From a checkpoint of a small mixture-of-experts model trained on Wikipedia.
Experts: 40 experts in each of 9 layers, 8 picks a token.
Training: a variant of SOAP for the experts, 471M tokens, 7801 steps.
Below are experts of layer 6 (counted from 0) of a mixture-of-experts language model. Rows are named router (the router's row for the expert), gate (a neuron's input weights, with its number), up (a neuron's input weights, with its number) and show model dimensions 0-255. Each number is 128 + 32 x the weight over its row's rms, rounded and kept within 0 to 255. Numbers have three digits each.
Before each expert's rows: "comes after" lists some tokens at least twice as common just before its tokens as in all text. This comes from a sample of Wikipedia text that the model never trained on. Tokens count by the router's weight.

# expert 27
comes after: " ", "1", " |", "9", "0", "2"
router:133127091139190086156125154131145111130163137097145177128073115125078136114102178105167091113092155159133088126116151098182173117139122127087085134140115105072087092058130205111069085109155117191131073109095179178144151133117158141124166114142138099108146060073141180144114063121134140186109200168091106103171126151200166154115125144126114120121067119132109157159126078146093150119097138085099160063170139080106058142140124151166137135181105185111118112138133116146121108156125131074223157126161118146128112161120114161102100107138133139156079122142107133102100105129142100117108130169124090126169138121090144109084106157161110147103196146072135255101165158163145152095103101179183098161109143124149175165093126115104143151094101087079150093153122141130134103097148147
gate0:139138106152147104163079129175112129095201101139151131102170128169141150153090118138143136107113161168103147116194105176109082188125062183130163113076124153097126163060160089135121151136127091107146135042155140159129178171151109132153126137126127100072119105161157095120146172168148209144157141123138091114171110121183149086142134110075140089149148201144150076100133062158101119054156136105120155154161145091103140103179160142152133137139160116174080116116079146087110142168057109101158171172152095126116153128115113119079136141162120117107137167086125140085174063144134093150172090116078107153155131089130062137160131154108079151091151133154135144127132146136089159101222134158137122148156109122151156149121113132123222138111168125038107175135093104180106151073143110
up0:103091118112161118070136138069123171143132071128178137170109075107115163131139088122138140204107067081123112096141149065163072109166074120148099169157096171171095131092137156148115129131127190079119074139111153097110108114147093110109113172116109189165117163177127148153091112109144092091127138146094123179178151165077145157176144136153140164093118061171113139076121088093101183203138166149119056102123195162130107140143133072051105137173113131164146182148165101094154112140165114133161147150113165176130114117150125108138108118094114123120160146088109113122118173101117099105150125187108117105103114140135092154187151133122168132169101147123146076111092104099149152116133129119179113217187153147165190151135171131161070098187094114128106186171127179086133124157102160

# expert 3
comes after: " |", " |\n", "|", ":", "\n", ";"
router:082113126185141077130145130133143150134083124179066184175086167180163123088153190171172059135083106096051141130124118063147149131100141067135160160115119125121080141121124127145065168111158120144126072147141094098064082109139098128176148131111103071189109136108123148110117143087097123106190173162085082094127153150081126084112097197102134166153126088098085130098119137122174171126184132106148102160156181169158170156112158098121125160132098113057177092113126173133162144048150141123181152132099105151129152123116162139067100066152139180149074124106188127114177159193149107179120117164148146166095082107096093141102151067159119094107159141158079190160124126151129115161137180159151114137139148136158159135116131170136156112127125170131154108106129137144103112107092140
gate0:135150091129158088139122131117076115155132145123180127146128106113085132105147119141126131078070079126102105129110098147073096143125154088093072133150095070113115121098166156136127112123168091128117102130155038096130144167114171089169140171080082127110136105126165102118173150100136077159152084104169098106133125070142136135082062126103194097097145153166070151125114201088146118142116119122167093199167190135088096102180181094160150089171142134097122118097193151091050145064086117144137168111148115121159127136103120187125101115133128091163204138119114115094050161122171102144156143107133116104101144101168121191097180164078156115109128120120121133171143098139185152177117133139204196090096082085107175089145168082111114129112075118103087152160106121125132123130136174
up0:176125125198126123101120088119201155078110155120129095147146122116162091183153108127135165182154159080156093144129094133169145100177152142119056166079143187103163228147110093103157116129143132116166177125108102082112125119149090160087186045122129160129121151084125118146072108170133155090154114139174149178106120088142139161086130096159177120080094101130156147100118145137117173040090102193127154128115113151133163150053098120165133182090180110138095126181099162130157099131139120154084157130101098116092170096148167107075109136180161123085074159152090154150122069105136139103127115117114143119133121123133081099108074105164194094108175155180138180101149088113100111161125148141104133133105195134133082066103105156193105138153134111107096092130145127103084143179123124

# expert 6
comes after: ",", ".", ";", ".\n\n", " that", " but"
router:134117138109107135110138094100154182079121129135180105159125136212034159164139088120134087120118113115095167169166116144079144144167079198080121121080109136181087156117090162116099082160173147104140055149130079107092089105137158079095074114187174124115136115135114072087132088167118106112124162146083100160127098177092165142068094138092143146062118118128175074123134099152115110021154109146087141066090196108103107137122135088147117135138130099108112121079146128138115074138152178124123115127105135124125130137180162135161179091113087086079120114032141114136150119090113110173109176098169122114110151126100158114150161133109155105170215140095129133118156145107081134160105113096119167157140095132119104116097097182098112134173170128156160132167138137110183095133163085
gate0:082140159157147182131124117096164112129132126070097150165118119169117121122128106097114095099178120156141211085143138138132100145139131218131175158113106097128120086170127133129097071100115123104131136098143213156148082098137143121154031050122160138104151116094085136067127122112059161107155150172102089139092086148144154070152125198084132131145103155137104100115065145124118130119126119071060129162169108207090144106147176111144132174151164154157087125114078146100135142197106102105144165150119128134195132158128163073143159103150099150112116049107118082134160143159142143106099146129161123163083162096101153107138135136146131158173140143165162230118132167128179105101152144095119151130154194130105156147121129110123067145131174136105187105104126133122093144197184147
up0:129076094133072183081147145137125106137154126201124106118090169154150122181096092182106094103102129154156096088110108120131171123145121114136148163090165132123200143143137104090132137117054169141108089163188105113130180136145138188088139083130108136175123133127122114085033169157111139106165154043140125115175121126126067101136127085111173118119172110116124076145178151106131090128129067133143119159147148057172107127089078150195130116111149140163123100102100150174109142120104119167144103101135066102110068143158167167130138123166118128117153147149119133141112156114101095160140154124132142129115178144086180134143160135114110035134108142149120118200110160168092166083122134044068105157087140082149102191128072179127199093146111116105090075071146104136141108108148087

# expert 5
comes after: " ", "2", "1", " (", "–", "|"
router:176163124151134164162141148121151100160190160115072087147090118130115099128147154095200074196106111110113147123125114129154143174066124086084101173098117122157091178132134086127090105110144077131136100127194137161153111114180102089152143130130109101132115094075097127163133073092148074096153097114113124070149106139182160163090171167102131089116139094153118116105137092134079168132158116105115130186149128121178153144147153086139125111150093133112104070090117163146164052049160063066170169169065130124121115095084116110112075074148077146149127095128144107136120113191149087113161165161169119074168106198150131154121152118108097146122113115205107177108126184133179068175125146181138125161106145170156114158162129113172164104071125144147117116097090128089116141111085163
gate0:117140141122177110119170087160108067135135109125127084066146216106134108167101143068133119111086106140144193152054100099163158178102092106151105139047183103100108144135129148137084160106065103117150098098108125179144110081138149145134090149057142161125085132138130103150089104123049112182128090207160153116169142132144100163123093130126118093134136093173119143139093070135115117160148128112095123115134120088135079095130108118143119105156073171106062118140132159088108107092136129088153116095209148125142165098111109154127144183139110144121099171138080171060180075106118093173167202187084150124160130164101143172124166141159140103075149135125101140140151138188110129148190127148145113088127091120126130096100116171171123147078105099168124092043105129074120132079123125
up0:109121111090118084166099124132080166114126153138082108159161160093148132135112126134135101129187148157149099096121086133188168056166146190101183148178114176089150154143094158096147219146149072111124128099134151143120166125161167160111097146162108148113146113107135160114185165109119125146118089159126126133165135049172131145143068164133172109124106142132162081085122100137088173041158157106131193125150050086195134114154202117110131086155166085074132166186078165111145150117158162108171107132175139108151154178128168155164135170152167118098134170135095131182169103122093149144162151129115094112146104067170144160167162135128056147121124097185145183105101147134144160158163137184151113111160168144178150169126127184154191120115107125101133143090133173139095139100115137